Below are experts of layer 5 (counted from 0) of a mixture-of-experts language model. Rows are named router (the router's row for the expert), gate (a neuron's input weights, with its number), up (a neuron's input weights, with its number), down (a neuron's output weights, with its number) and show model dimensions 0-223. Each number is 500 + 25 x the weight over its row's rms, rounded and kept within 0 to 999. Numbers have three digits each.
After each expert's rows: "comes after" lists some tokens at least twice as common just before its tokens as in all text. This comes from a sample of Wikipedia text that the model never trained on. Tokens count by the router's weight.

# expert 98
router:489483531527519521483482504506478512465570511502471541496526493525506530494490529517470502492538540537469511485504508501504500514512530480450525476542510477560509477506487527496511489478492522506467454482474517537535515489484471492534504484488532489518469476466499515493467473501486548505489469514517499514486474471472518533503462492477406482475490471521563534471475490503504515451506509491493493487454502482489505555481483493462474530512493471473524460488480504497512484521465518539480494515447447497509535520470505509494503481491481494470509521503543489527537493519544498481524498491531497534495481501485506468517536535484476483471528548519508466552476500524497481490532
gate1:516480488515490508562494494526488507479508490468471441466508455495488524517492519477525508456509507545478504492522491553565520499534499518493486484509510520499493471513472544467463520506476468514468529484484523521526503491478494456525513479481467453504481540486537473458520485505569475513541555532473488463509508491457457521467494488506471517503512506518494489472495495508465493478471533509500537488511523461494504488515475480479497479540531493508515506558497515479466453498489526509527492501504481486507519536507477448539473501480520529526480543521472499500498486486502475483483462516479500485483519462526495486494480495507484435488512540495521469517486470547514511562499
up1:489499488503527461515531500525514496509537465484506516445476537496463514525532538481507482496510526466537537454509545476529479505506529536503454463481470515487463461471530511516491494489484504481545527487547472503521501497480489489516511506498458502505521531516531489487479507505493514502524533500474388483527491531505506532482500519493475496479491490533516535510471486502485453470551569506537517498503539504540484498526491476458477485528483471520538514520473510484474476484526489481491498521475512499499524522476516453558495457520500504492474508519520467522490526469472494498501486521479476490505499442519509434507505513480489491481516491476536490482489482472536513497504
down1:503484506516509532488513531510503508546463523487529494548496537485445551512482508461482502498464491504488491525472548477489486499539527499483501487507513552502547520512544508516489464482508486481495521525543532496512462500492508497489509491534476449490475481521431508534507538490460469506471510516503509517487507493484550524525482453472519543511547520492515491506445479513520466476469533496485509505521510497496487475521513480524535506479481565487492506497514502532518506519522503498496507559547532486481488467500509515506493462507496463526478524533455519481513496519439444555455499501488479495497529518481504504483518476511503457500469526495476498553502465475534487531497
comes after: "\n", " ", "\n\n", ") ", "1 ", "0 "

# expert 125
router:490468521532512517462512487532511462491518481506483486493490459477512471512520526503491511504495537543465456492455495480538481506505519487499504528542500493557492491533512502501473513483532536557438489498485486491507536519469473515522483477469539496504481474516510500507494479521465492481546514528484527495497470507490518528443439490466489479482487485481495558466484530505507507476549528497505498490491499512502501499569469455488461530478516532481524472482484539493546469513471487532483471493483502523513537554481503518499519476463478470481505522508541489507476517468514538494523489498528482544474482474458510465521541511484453511443525524484494497497454505506495484488518
gate0:484447497524484503524493491543541491478528515510495494497468476529460540472488502558492490534543510494506475469453486488511499482522533483486548507472545525494516521516514506517486480500505532513451464480507482497510460510490452488503484499496524483538449470521503455470530493508460526490515461511528532509486470529484514485457460503476491473462468475536493477480472517483500531524514522490495487456474509502492527503469451469471461480486502457538498487497495555476493523466470525517529498500479475532484531487491504524516504503452521526482493466526501504468527543520523549519478515501573536493500539495512534490518465464477472524498506500496468486483495481488460481500484
up0:488481491541524504531516498529503500466503521460520513483486468505468566512548503537506472518536532526516507462438491472515494501507513457500528482527480515504500560504538513504486486546545468523491471453491487464526512533508504520525515513525442469530481499504504470498506519540471474519486486527493498483521521494521519501465488501482475512506480540548508484485505517556462530511551538491537453482502505499469495471519511523459484483483524464520513497510522497447481524503479524513511481510545478526456502511499518506532465505453498541513479514519477487512493518468524546497483518522504504494470540511496468474523474454495494523480525477515476452537504496511534516502537
down0:448488456463474506517469498530493529490526488510517493473534476558516490549506474488492496544486531533535449437540489502426505487469497511517505528557452523490536511478503553512518485535505495485516474496508519433483512499509485501468516472490487464545521529487491497514481508510500456499556515451495510470509495494480525470485530527501500524530479487521492509508473532484505516478471553489490497472481493534479553497474507509524493494532495494487484510410495483515525487505527467447507525474495515509517495515508487530497483558500486525499484470502502507482475506489443516500516488493497493476484516503521456526482473546480501495505475508486481517493481529490505502520513
comes after: "the ", "-", "and ", "of ", "\\", "a "

# expert 106
router:469502501495514484495492462510528515491507508535491482467525487525519480503481483500478513479506540547471448504497480488508497457476495463462504492554476480520500515523492505515506518511478539550491481512514506482494498491499490519520468477514501515501483489473524487439465479505490499519516497542504510554533474500510530539470503487501495454497507461448513546472463484500498507499522500515470537516496475495456497568527493502498472537470530503475537468482489517516494490549485491507486460482512515530521535481500559485512508500506483472469547501495544525516516489524503520505517499483529477523471524489469496446578518563519466469432495534525486512533493491496464490485539
gate0:510508507485496515521531509509512502514505532487468527462452466458484474451493477522501470544472539535468496500510533515537531510460514463491485513516471517523523491485498532472467527515521478518492518528487537487470461443507512504511499489500503491495526517521530513524466509499523476506478493519486462485486485471502512474516472475541497499477553464470547506504475473557503550511475496486484532442562503451487496535494493483493508456550492519548501526511519522469548524498513502519488501471500456510484527490535527510507478466515541528486557509504483507469473509541531525487502487488513491516504490502476495546514492455494494470492505513471481475468479497480505573524500
up0:557507495483515481501474493456485495483482506534519504563549502486493525536505504491480493530518476504476491478474484473513498492576456548510494469521484473509498475512517488496505458540473499504524497453465522497488476537498468506518541471483525470528461457454516477521537486523464518483491496486526528478505522526476527521474504553529522504526461492520515476472512489494496493472516514484551474580506483523517517475553507532525468482486523480515512499557537475493473488515474460514514494533555494486503503507518482499488497511475460503494491510500511491525475485456493554547504497477489477506509509485492486489518527495484500485474439488518506486477520456496475500489545
down0:492517543480512519578496506487495499510517465473468480516492524462504498504454477465465443523528512496501503504506497514511550498491473492451487512500474501498537484530476494475489504518532525518527479523463492533522534469494542490496524462516522544494467512468544478476497503561516475497488506534461502523500509477476487503501500495480520480462526531508453533511496502509480464486486497472510519463550521463498498502472513475484489500475492498525509482489521502506490444498520487490499477524506510495467527562498495509543475479435531449502500487507535489472514453484549547467497513485504501503477513518413467527435480543504502502488501512507508493498493491471489480477493
comes after: ", ", "However", ". ", "0", "4", "9"

# expert 123
router:473493521534539489466509471513507504496478517507463510499537455499484494512477536523513497484519511543445478491485511497503493473408511482439497457534499518528500502530461488481498521512528507500501465510487512514555516479505465520511447467490546510480477476495494495518495478506506525535512522550468510525508476508521531551517490515508473496480490451466513534453470503497498539467530488505506503480452511501482465546550503480485462513464514503452529497512480525520514485508503477484466452495478499555492505467498550473447507480465479474477512515484542495506513501502491510529499482526493502506493520490491519500508528510513477467490516551548489523554508490505518475474504
gate0:517537509513497525462495449510494535487498487462516486533489474477526524512465534510480489479544507482496496482461495537494506451496471479541503499508506462534519456500490517497466505476516504482508490533483542490483527522497510470473521459533524517504488529522495507497538485523515528476479484562540549528477512490483473482525519458496446515498502510521490531504472475465488494451492487463493503560473494527502483493523481500495533493475526512541488548567483500489513504487492468491525480477514487510465526471519547506499444455513448520551493476514523514498475496537506509482505496542490475498543501510498527563509477550495503500524486502509512509502471467546526456493501
up0:493482471503494476531505531455501450502503505557479503485537499516500487480507481499472485534460527502506519487514484453496461551510544518502500502468505553464468519519530508494517493540491526509515525470505469506523483487499495515519469489473498492476494480496500486520483552468504467524520531457465469467528519499463515523483506549504555484498541477459528465499521542517509510567519505522519483454506500476491517492486518494503512509524495448480515492464491478500470489515492500496474504514471493503518471519497481498491582553488534472436495512511456449507498518462481513477468541491527508527470547485524510460489548497513503498469520477491498493480529523469502528503494
down0:470542556487512479506531491539449509444494437493496515525535512523469463495535500531507465484544475447519449480521516500477494489534488543474525457477519514524526484473475490476474531482493523496493492477455528479544494522497449485515499502522510504486522513502495492512521499479500502502529531502488515467526459509516485483460499473480489538513511485453528513499486518499529490540515470491477463490511497464528505524516519501536537505514492462499507500481449541489505498484495522470465486481493539491546514496487528459501474517473502518480490521477483482522508470491454492509493532512500536505506507514485538571464486489517493527557477545553512487512503497473446505478503
comes after: ", ", "and ", "), ", "es ", "well ", "s "

# expert 35
router:473494499547509499514478511516523515498526489487485509479471498513513478536511484482483536474515503532463511488463498463504501462475508512457482519512481507509511541468481508507492537501496544493494512486506498521504513524459467544495495498491505480514500488497476501523498476524504527525541502507478489510489473500490500494487484522456475509480493445496533487493518488491526526483507465530517477494496507504461493568523500460449508503449513501445560453483476518494485474552520493521509514469492508512478544481494531547496470478463460506476503523506553476555490475534510495492527519490518485556527503504498481490532570558520486468442507550523451472508477493506440487482518
gate0:465477454522498492509476458532458451502513517513517513521539497521497527489526512455485499519473494504461488501521492496475524495467516501455523463522511512480543512495501486476523486500463489464502498505522515486553498489520497521457514499506498455507498488524546546582477478515475540512534517505481477521514511550499512481513526485485496521441495502474512527518507483492538484529557494504492531501514483524495520517513532490498542539463472468503485477542468539510483492513501495494570491483477536507486485451459447505489550502512467534494514475480480467532512496487541479490475467469535493522493480490462500504481509511523529489481443494538532485490497518468528520500502
up0:454494455504537503518500468508508493528514508503521530523539468484456553523535492469472485548482463488488509503487464517485527512462562510473552461508497495512520507520519519523513506474475511466526541496499506502540492499457462501487514513499501482507478473484504511541498432531544523495507498529508531530505550507530524514524546487525475530499483517482494507512530544495550446490482489490505522503511476531477510512497492473496507553467496467500492478513468498528493462471508522516540493493458535520462515466440514511510510472493492523521525484452499436499510528515504497478490511460490500534513476465487502490507524527551534504469474498518498521525509525486481547492498
down0:523503552523528472472491525482512498509416555513503510502500523518511522468543542493526509493470478502506498477471478514527532463520492478459469555448505478506491516481517496537532527480470489514495445489489522494497545538455514515520494505534497489461506471508472485501510458495534509486546498479511475457496494526500500459570528537538505504489501565479512492471505510480511495492500487495509476469498508495452537493496515508509514502480483493490460471507455556472487448458548460506507505501457493523485512515520510532474496507472519482493474443506502481492519523510520473500517493497522485521525482500512528491472542499467529483483501525475535481502503516472466480483485
comes after: "the ", "United ", "New ", "U", "South ", "of "

# expert 5
router:507497521511493478426502492508509487470559488525467509504453511512518480534483507489504537503495564475464488477497524502496490502525493474463478489521513525538531514486497506525511538479492525522431521549510503497508533518472511498489506483472509485517475477498509545524465524515482548502539520532490518493493489499516528536461501471487458489466466507465520506456484518555489529505529486520494516532464484485486473527535500460493469515488476473447519482522485505491528492565521519503478452482461485555504540517506517534477515473498468475481534542509510515539492495533530516497527490471516496503507496503502513462496516528491463478479488563507458532513463501512468506494511
gate1:503485496530491506476497498484453513487506500466513512526449489494452504486529511479512489488499511517447496508502501480469478499497479503456499428482493494495509484455541489496513489459482494517463505525499507448515508499494495490513501515493495484489461487495521497480523553463513484460504436457461508493514469485489553490466486494498496517493543524511510531501507484501503485548505586533512500499491529545497447560495482484522492465547483490438517537505509494480503518460501509524484455486500503490468498477489500530451473470524528551486531504498511517532472488471488536466519464541521558465525487479460515489454531500509479534500499516505482493476512484496512517504503
up1:526514508487519541467454484501535468491490502481509508520479503467478487486522495493531477466473492477471455479525495502490502490515470510464515482490556498526507507478505472522471506481503469472440509534474498477524496506505523499501460495532475507543478489474502516538526487482515491493475499450476499498507474451507527443474502494490493495505485500514485517494513499523465502499484559529483498547517516526527482540510500486532520483476470466446516512523479546511494545455542551507489507498497516490470510490506536489464457500514543524518545505486502505513521487495472517520511529459496460440528486479451495550464517554532458532524477499531481516473484491515499482470563
down1:517482543570456458531507522493487465507513507485530469499536517514485530484516454473471514474518516540506495531493492490458518478490467469484532525501503494472485476506518472500494527490457500521477485512521483540465508503508499533544492476463478493532518523476517452482521480504498482481481498453471515498487483477516480504534529483517502524532488497509498530468535510445498470444492474487510478486499511496482539489479502526514428489511499497575534493492545477537521481531484482516531491482489488504478475524488501490505455485520534491450478507502494500491496506517509488470469532507432545479483480485486534507469493471501511499521533464459505480534528464480525511543544
comes after: "\n", " ", "Win ", "4 ", "9 ", "3 "

# expert 24
router:504524609499500548492506501469514500522497503492463537486525466525507494539479520470511525494480512500499527496521497494505513479486509481472470533499505527509504495515502449474495482522504476529473479535458528489513501465466467499496484499485534494533478516501488508483462465514522490514541528516473490527496459485496501527487490484497462473498498460471515535503493500520507514501483499511476526526471529480463501523549480505517471512475521487458520440514467491497494440521506517515499456518496499521520505526490505503505519418479458494467490519512501491520490470504513490509546488495537503515491527484478523484544525584514449483478504559460494497516470549497475462509518
gate0:472501507490494469475550440478512445491452461526496472469529456492506504504535501480513473547491506544519521528490481521486506492550511500459532505484530543479470505515497520459479528542489511520496527535520465539469533485477508482466467524514488509475516474531498498506482555556479504489485511503494507540471511500497504490481500500502483518475477530502469553500486478488492515487508520518543499509497495519483517502491475564478557546485487508468484548488521506528504525489452513528500527460522492468529473551465511493517529492471506517526506467517481496473505515464504519536487481505493498451496511505470468491508520487484468503502472500524511527534565476461488483466485
up0:512504439475468450485514422459482471486517538514501475489481524508463445491500510540514512502533489485480454466482497473499489474441448498488500458507493506491534531476476495542526534514476500482495513499505491515491449514539487514468488469535528506427503521497475528482468475507506561495497471527468539487495510507483494524505535506508495500508487510492498462530517518497484464504500484477507487474557516505561464521479474491494510531478503499484535482470486530512504494532505476535513502530473479479495503430553471499543490491508532532501495508461520494537496534495528452510475482526528470499499483486513482517506487473510507492514523497546505484471505476498509487496472
down0:520505464503502474488498477587461563497482508498503461483497500493472490479501489541523498525492480508516481494462514502473465452524498548486527508510479499541494442512508507541491512491539518477494489496491490508514484479479485510508532467469545538478530527475490508482473538548410503502558466508456484500518541491513514519510512476451485482483476477507493470466495512488466477494499519531512479479511457465498508491457511519453498527475479515498510498524479538505508492489523462456524505504469508518514538513482498546518497525481526498484477484510492510515506445468492490459482454523513514519467492534543465488524478473493513489480502484474526485529519497495458522525492
comes after: "- ", "| ", ": ", ". ", ", ", "by "

# expert 101
router:489497542522487486462499473481503489500488502515473508489494459502491498517479522495475519524483530504494512449490513499531457473507519488499475550517508494584511511481504504503488517520496519531470508497466496489518507467476463525521498498479496464481455497520494499491490462507471507523497483544461510472485507508451516536493458495490490502507510444459519515464498492544496531477532501526506527493469501502495504501549475441481470535491496495473557489517502530480518422506483491550508465505504437542474520565497492493481527505446456525500488491509536495544503488526534501501563510486476477549516490494468525475525519514496472492486501562501475507494483514512484508478523
gate1:532509496525481513490493481525478470510503533488528488544493499492497538503521478517472474475486512436497476477500490499553506492478520482492531429487494478495532497471482528491499481497495506515539511484516489500505482509515508509529522534496471496437476482475478528520467571525466523533461522538538523491418481520491512515473482497496519503519473508501508511535480532483489480509488476493500528494543459484477493550441526483498527492492482496512551473495491516471471511436493439534460525523508519527479492520515503538485499475477482480479475480501530501519526478483491476524481547451467495503526494453512533542536475475509486480491506513500510521534534485475513519504518
up1:475505504507486433493512516469491535530474506433503540466470532516490473521482537498566535522493546556506505503477438518474486502502480492520478502492516478520495494488520510511479524507450506480511522548477500478508521511517509494476494460501515471508508495501481501485522486503485496516507503462471483525528492492539494491504525473562474497508510527512474467472545506477524520517483487489470470504475477519495483512528456524522523482513520477489454479440536449471479515512488543464471482523495503501495495475479511462479494495497518545465558498502464511512486493503477496479527482527487495516498505552466507511476496494522553515463513463492486539548474537518488462539464
down1:493535488487469494510490499526491517553512535507489495500472451502475468479486471521512495495473486516493497426496472524464502466490497476483478497485473532492531527499469454530501521544518496473478482498471525541529459505470529499496501502451486504542538499500508481496486478510511502548489485499564489486509491470516517497501542502513505462493551503472456483512482547502495490508538489522525469522532508480511500516499523478512521549519498490499487478476448488487509517516495531497483468529549506481444549476533452532486471457540446498538498508489479492522483458491465505508500491454519548513520527459463527515503455504514484495518484517492529510562474505509512470489497
comes after: "the ", "of ", "C", ": ", "- ", "A"

# expert 45
router:496499547545549527506501516526490511508522508515463523487493494495534515525505515465503503492519530499498492500500510507495467491499508488470478480523516488536503519530530510512485516512475519525451484517489480526552524494477483502509476493498517473494472488476509527526486474522498557512520514532483522515512464483497562525471445501450478502487526474476542500489498518499533511490484462490493524497463500524449497549537507465480476521484482506457530386479479503481508444533501512565466486501530494505476522503471530505466494465506434456485493541507528493526490496487505514476546476507521484529504519502481505493542534533497492497474500535493483490530487495530453484496519
gate0:532513549521493483501521539509505468492475489511493508539492532496493462496513502497506480487513535489506456500492511525500520466464537505533528476507522514498493536525533440475541477531480515503479500541451476503466516475507527499510498529530465483481500494483504501502478484511500532482547483477513506532455528469517521493478485480518485493477530540503492522512487551479491482490506508504478495496468480503470528459507493517520576500462503484449494485502495491519512464542501491523494524477505560482582482474491529495480461502493429490490510500553478481466521480513470493501509530470555507508510509532486505509515484551523489492495519474493479466525477477563512441524510
up0:472481465501498465483500485512560506495485561509519514459513489458508489480492464506507483500473526533492553505460497498532493533492495564490503452511486513485514479504502529523473538463543508500486487487501461499515487520467547502517507518485486519530520503492519512507532507481524515513570522479483494525480473492463506527501554513498511470495446505484472507491532493500507493505551464522522517495509472474491485525448493483469456541501483499510487509494481452483488547498535479554478498511515519509468502491483506460517505483512526522509505506482517518557482514516524530560442506524488471492492519489509508516519474480466516452519509488508465469482510508441499511566535
down0:502521447487506500478492467524468538513504490486512481470508479495503513513497472480509487515514475549470495506517528508507484507462506498508489478526543475466471485468529461536505524513498520505480519467526489463504491474549502445540506466505490470479497520520471525500429537594500506440457491505477466499490515470474516499458515539489474486477528520469517445489502497541461451514512508480481504478493509500481484466509493502537516492481482513508483537501488470523523518491513470489511521501485481490490530544525483526487521492498462503487528524463476510479540527469504531445495535514504530530442479509539483507520541518511499538508538461487492475473524504521520496475484
comes after: "| ", "United ", "°", "New ", "R", "Film "

# expert 107
router:498502579499476510516487515481521485489500498475469517491523493517509491536493498488494536481530534482470513514482483463468494470485528509480483508527473499541505503498450488466482513505516490506498510515455494494522511490501500569511520491486496501537481495473477496499477486476483499518558493495481503557512482455473542535499513467503488508496506461498511519467493485527483530463482464533493493520484513493466499510535495472480488551475512501457509458476485490486506453531487518518470438509506479555525517504509555499466515458493426512502485521482496480540497480490492508495568521472518487519487480459509546484527538539514439459503468533497485483527464532503519478477514
gate0:531495504545482477539508520485494481484471476532493536468506515519531490489502517514515496475508519461435499506498477530521452487484488514461523517534506502524498536532468508497465494502523557488497480502501472544486536532484466489537495475547468536493498487534489504494460475476494505500479429521515531476503496516456513556543472517504483508527503483502479507475455462491499504540505526531491485526476524497482472509523482463514483538529441478505540492468497514495465576496510524502485536498522468487516523498472495491431482523512524510519481508498479541554506529477492508510522513484498520484505511448492457472467500513533472466517500506493520524528505504503496543517522
up0:433499503475508505509489476517485455482484548463449490526448516483498487512513506518488493530521497531526489454501513481462522501525504535492514518472487490457557479487532533476537538534516460527497512501464530513498481485487524479494567499506504477508521503499507511502518532556524523488492571504487485495489501509528519498519509484473470533481509517521496505483515488473488498480504482464497513454509463562468533547498496523506518510476500507489496534509579484501494459481483442480475486524505514495486487492548475482544515453539498497477512480475502485519510505541497510480537497493520484539494524526481497501521533466478500466486484482494522560519484479487526501454525
down0:499528503542516511504472540511504510521514490461486529521483538538464514516491458479473499475479494498485507506460520573481506485523540507529508496543493489482526489521522501470518504525498519524458517516460516485512470497505504477542520481494504505537520554461500513564562532466525560475524513523467514470530481479548536496520515517533491504526521501505559466492510490502453475511516457484517509522479495471516516503468545496541499480480508538502490531460514512462539451501477505516500477477467540518496466490497494488461484511521472468520533476507495532503522513510525519513486502513511488485496503483496505481471451528512492496508484479497469440471464485525488552496524
comes after: ", ", "| ", "of ", "in ", "the ", ": "

# expert 26
router:471482531510480512499484490491502495505520528533476540523489485488504500517489548482476544495513551496474498510475504496506499478487497473440493505538505517500531528486466468520535484495508512492485477523460526490492544510452498526489478488486508504553460499526465509525477489484524511512492529554482491519446491492508538544493497496483449498499508486485525551472508489486512493437532495496508498493478489494457522501523516519468492504472496531492522458505483501437466472512508488528501470480481482508493546510518506499499478471494469486485539502480513513556514505512496498498518511485493518538463459460463466441503503509513434473460487601526465489529489522517493484486525
gate0:524464519524495460440516457493504483469481509533501503548477525491519485548480494518485512531535489494505471511484498467495475496513475520480495508434492527469513506480507522483504470485511505494536502493484509498492544464522520567529506542499517515591509491474489508508509513531435498535487513517499479457478493530499502544490469521462480480479481476475495508510500468522454482489441478509466470483506520461523578511534514541486483462520517489517528517498516478502484497514480523501510491572498540480529492540511516525472518532449483500481466501519452489501495499492520499486517523471521497466523492523489478451507501503503506479508490489510502500516503513498532447498507
up0:480471493469521454485444484502522478509515491468493454507527496502538512503552482500482458505488530518470499452510494538474526502536567440478481442493475470481513514513462494519509489522520520517498492496503505520463492483492508531487495451501509479455539508490543510513537531498543509543505489484443517529530531468468474500532480461492495539518520500506485525485496463494470473508533459536481503470479486525464471508481513464517514547499502515502511492468495468532532520470540488504516493455500459512497499466478498487525490491573504516495490511492505506502467523493464490488520484517497445514546525485541487511505486483484495468467472492520497535524513465512482529515499
down0:511546454474480521531452490454504503543520532574508470470474536551497480466529445482493528539527533511494504502485514517479524510521497524524507473493439489525503544506536444516550489470503504466473464527500519536496523479478461476538490521483490527506494476523508524477477511467501446466497540490498493493471497476498492541470503517507493475481499484520499468548487530516481456501481529502467520506485510520476455529490503498575472518479509487489510531513497475464492474526521562481519508501485511467512498487547488497484501500493511514500526492495488470498521498562495512500493497499519549541500487474496508509483470495513493522484485521474500518508517467500476539492534
comes after: "K", "B", "A", "Al", "I", "Y"

# expert 23
router:469520551512474507506535478518490489513500464488454487478522462507514512556511490489451530544509536520492513482496504490477459501486508472487478489513499488554535487492492512498506480519528515496471459518519491474502523471483446533529501471461492521498471470480481510484504508528474519503534476533467519478508514495482495539476485507477488511458501474505517518472486532526494530483509469501518529511502509531473489528526468434495475528453517477454545454472467501520542459502494481498515484510511454543515511575479514514465501494474485461501492500513515471551493496467506523499525496524525469538475483516473505484543547563493466502462514530520519508525493486513519509528484
gate1:504546487519445451500509509544470473496496490510485522500483507503511481522499513513548508471456486490489528489556435499524472499480473440489466487504505525512504491507512522502516489505505530435528459501505479455513488509496512496469485491510469476449515457514510490490499499487515516509530483486492486493466485493507545532453478500473519485541487525497493544513472468498499498531507492525556495481510540475444497471464523512457486503498538481461511517499475515507486564490532482504490516505517504484523442548496533516469538477481518501485455533477480505502503498514494478518486502487528495484484484544498485475459455495505539481490452521496572497517502497539513464511468
up1:539539512495484478495490515523464495475480495504461542505526497459483449516484500495554481504456482475465527521511530473472444483517490504494473497450497526516485489476492510520539477516505522468487523498484477487498481513505490485497472496483494506478504454517470465469535447499477510447517507515492477449482465516474513479470493458463508517492486472493518514495511565515520504550498528505570464439520521535492501516483507515471475524516512509448506489455498480522530529517540476510490454488510461514506499504526516497482494472470512540513502518509517508491499521513536483487482470513503493527481479572462500514442518508528536469477474519482547506492505515509520498527471
down1:468518535516491474558496452468494526521495491485438493523522497474511495468512540510489556493491494505521453499543438503485520490532547495504511481499501504518515479506484541544535507471501523480494542493515534466499482498471555515528498464503479490485498484486545485490499473503533526517492480505535524492516486484486504502493545509523498492553521523492505487503513504462505483553473521522501532502513543508490514484501474482510508476484501495470491478470538524479482480470471526427531466466538483463515508531517522494487446460497502480519553509525504495511478518499523529482518502518508526454495443514495467466515513526496470533550473477541526494491521484503538529483479
comes after: "the ", "a ", "and ", "The ", "s ", "to "

# expert 52
router:505507515521527468502504514471486521493517475505490493496479458514538498530478541505476497492508531520481512461458519516496492505476508505505493536502530535550506505490518452486514475513527508539487507502496500517544527478488460500515480498479543476522473489497488496500474490525497535542529483562497484481497502490505555517474523491483473476463495471455549490488461510502509501472469505507475512517467504492501500515500482488508491518475489531465520486495488503484538394544472485519466462483482513482473513542481536522476524490472458488499544527483555508507507510479506546507527507502517474563464489471483471471500522556488453466468531542488495487516462526531485518495529
gate0:508497519508511496500487532446495503495487517463482490484505495518505496503475510486442504535484535489515525498544507519453485497506494513511457512496504527539489489461488501530492492472544484491511497517512507533507528482478516487472569478480513489501482497550541506508505484517500528507476492499473495547482519511479504457484483524505508422498506479457470478481473477481522478521480530480549553502491473515509459505538505496486458527464479494542514516500483517532513485558509484478490500512528484490496448529473523518504586532507475466460491539491451511503485483473535484540506469487525511462476472516526508538469541491494540506487531549508456509508530529505499487471514
up0:489495490471472505485507493516518509499530478528522458515481470503462484479533496497542536497500499513495465489476483479558522508503503505494526480504494464494506537511496511489527523523462468511492533486480484474491501505497475491495416491507469514485467514481446483490539518470461451507519500495513507493505492493537488485536507448462518516475534494524514517521538519511510530488515468504499426497500499507485495485484468444523541503518483511467482463506505456479451518440493486505524488469503483507499569476520506461502418485506509530521528465524532488521500529488469485468499552504503508525513530496465504496515475500506476522498452455525509498510434501478486529497484
down0:561508454495513515544466490518497500527493518525478546432543501520497492499505531485469477469501494511504504527521499557507506474503504493512541513502445447550509498543537500518544499472498501540482490497471485473507495489469477481500499519436472457498524545488476503501499458542516536476484517492465507535535459447466489510523467506475482489518517494545479475534542514519464492504518489471508520510489494526504503529495529479482505506490484518476500499489535514536501509538500482501451541466486526475512489484499523475543524520481473493488484473471519520489494486476480496527543478487510527499463526494513511499499506495496573464533501501474455453523528520502504492466510
comes after: ",", ".", "–", "-", "°", ":"

# expert 16
router:505502473520515505451507510513483488523565493494465500493541447485509451533472507496460516499510558544489503499484486497488506464504510517479482527536489493527496494471522480519526509490492506548477471494490526513531520496489480512527496493440531502521454452489468520518473479550496502496541499505501533532490517475492495513511507489425440498475474446505521506456521518524519503477514505539490491474430536465480514475512507500492478520499505471468559486517465518495512489518506506530451456502492489504481536543521492530481498493485477474491483501493491489515468478493510490515568496490519508523510471493452514498548495517536486470467519526499494505543492516531501474454509
gate1:480534521515505481517533506532508482547535485527513516497525498511534547522522485507504503500507506485456510494523457503475446487447539545464492531518507469512464495496520534481497487527524542487492467489524516532507505480475505506496479486533482485499482482481456474509529537498503533469535524481471534499481479490473449501479464493468482519483507436505542489487495489477508518527459516478552503456520502504487475512498558509501508528526514483467564522509493480525508496469437503548506524497488471470527522515477512505532514459503524541489514470492466517512449521552523462512452514504460466495480511495517483523491537482520466474497505514506497505527513503503501444515501
up1:481483506521466550493467507477517506478518470520573501524515510450520482527512503475504516542500515547530492522494498487491513527503547520469479487529466496500480479518483530469479512469530566491501474514521518518491498490464472542555525504525470472501484457498476458521529513485500523467494454506485516503472498506472536480505530496503474504463497496481456518504513515546494478509490498493476509446492512513532490517536522523538496515423481467490477508506526471471499509512458494548513494514506518483510529520501456490464458564498522492496510520494482480491523509526502492516527546514520487539527502512507499444482524474468493495467431498490521469473479516516511477526516
down1:503532489514536462513482494456546503508500500514485459454474522498523502485534514511507539522513499526523490512497493512540486515484507527507450446497535519514510506499492478480501496520472504495505506557490533495516524482494515475467489478465533456453479476463507470520505554548501524475538480522465503501511510477502481544517505498485492563510475479501504545480485527499491496507541468476525482492525506493518528515540542492519500480534509489497559511504551500525466479454494497495484538471456497523509542456508469518512506488454498499509483521483490450518503513485483501495489423487483480493506492510481471500536482489443572488527505486515515532514510549505525502528463
comes after: "in ", "of ", "to ", "for ", "at ", ". "

# expert 79
router:480476550507515480463480491510526490476537495490476491519478481497521462500501498514487503503507530471498491495463531503510483489475517505473485504495523525528535486489508492548483527536517511540457497526505502507534526479493505530501474498486534497548491514476514535495516524494475543526532506546461484492487474500506566523469494494461457443486514494482547496460465502525528527481498521499491497526458467487492442566490490455507477525470484483445526444495486490485506444549517508532489453496465507543473542531499517505463525459522484515502526528503523504516499517479529538516521512486526458504505487475462490476523496507501480498473521556504491497504461493521488495469541
gate1:540500532490526545487517480495555488498510499492525503491496512454526542504504463486513473517525519522485524486513526508507518467508532480505492512474499482536516495492499515526481457513500479473457545460475560509511492493473512486531496461486545534508475561536501500564500508519504522513466492489506520511455488510496499489482493511523474471462491466455486490503504496542491484535511491497492486496488507536521515487451533526497439535491458491500476527510485444501493482509517476535517536486520502482546535517483516487518525503478489498502531497511510447468499504529521489569499486478479486514510498498515498496517529477536466508521510508428518434501509509500536489470574
up1:497467502510448483506522499507481540460428513454520443509491515484462507489497496489468465521488487516462477480487487529469511477504530508486494504472501553530501490537523510540514532499490481544471461480578502517500467580485485508496462516519493504468469472493535547466522550480498535523546520497505489471518517509508475513528480512505528501514490487517541508508506514466500546536548470503465482510457501523500492522469501463561500469491486494500494485476517503514529462455448512486521519463497528510506494544495491510507493520513528494551523522516543539487524525513497492500497458488497518460493505496464513512520463509479485501488506508522487501504515508497484478524479
down1:514518460544512512435495493471493523503486491512492504503489504489475537498499506520538521479484482508460517538502494513579507500459482495543553524543537492536495481496494497537472487507499467486423512484489511479488517539523476486509516530473494506511502459523473533563487471496498503522459526511512507490519542521491473494464521513530525524518471523529484507495499487495507479477507472494538518515514488475494480438496527477487522476518536503476496462509496536450527511497487521513472530504523510505521510435517485536518491527526490479517518511480512507530502487566484504503469506489508518439496470542499510520482512468485497464455483496529443507531513561521501483514501
comes after: "| ", ".", "\n", "–", "202", "201"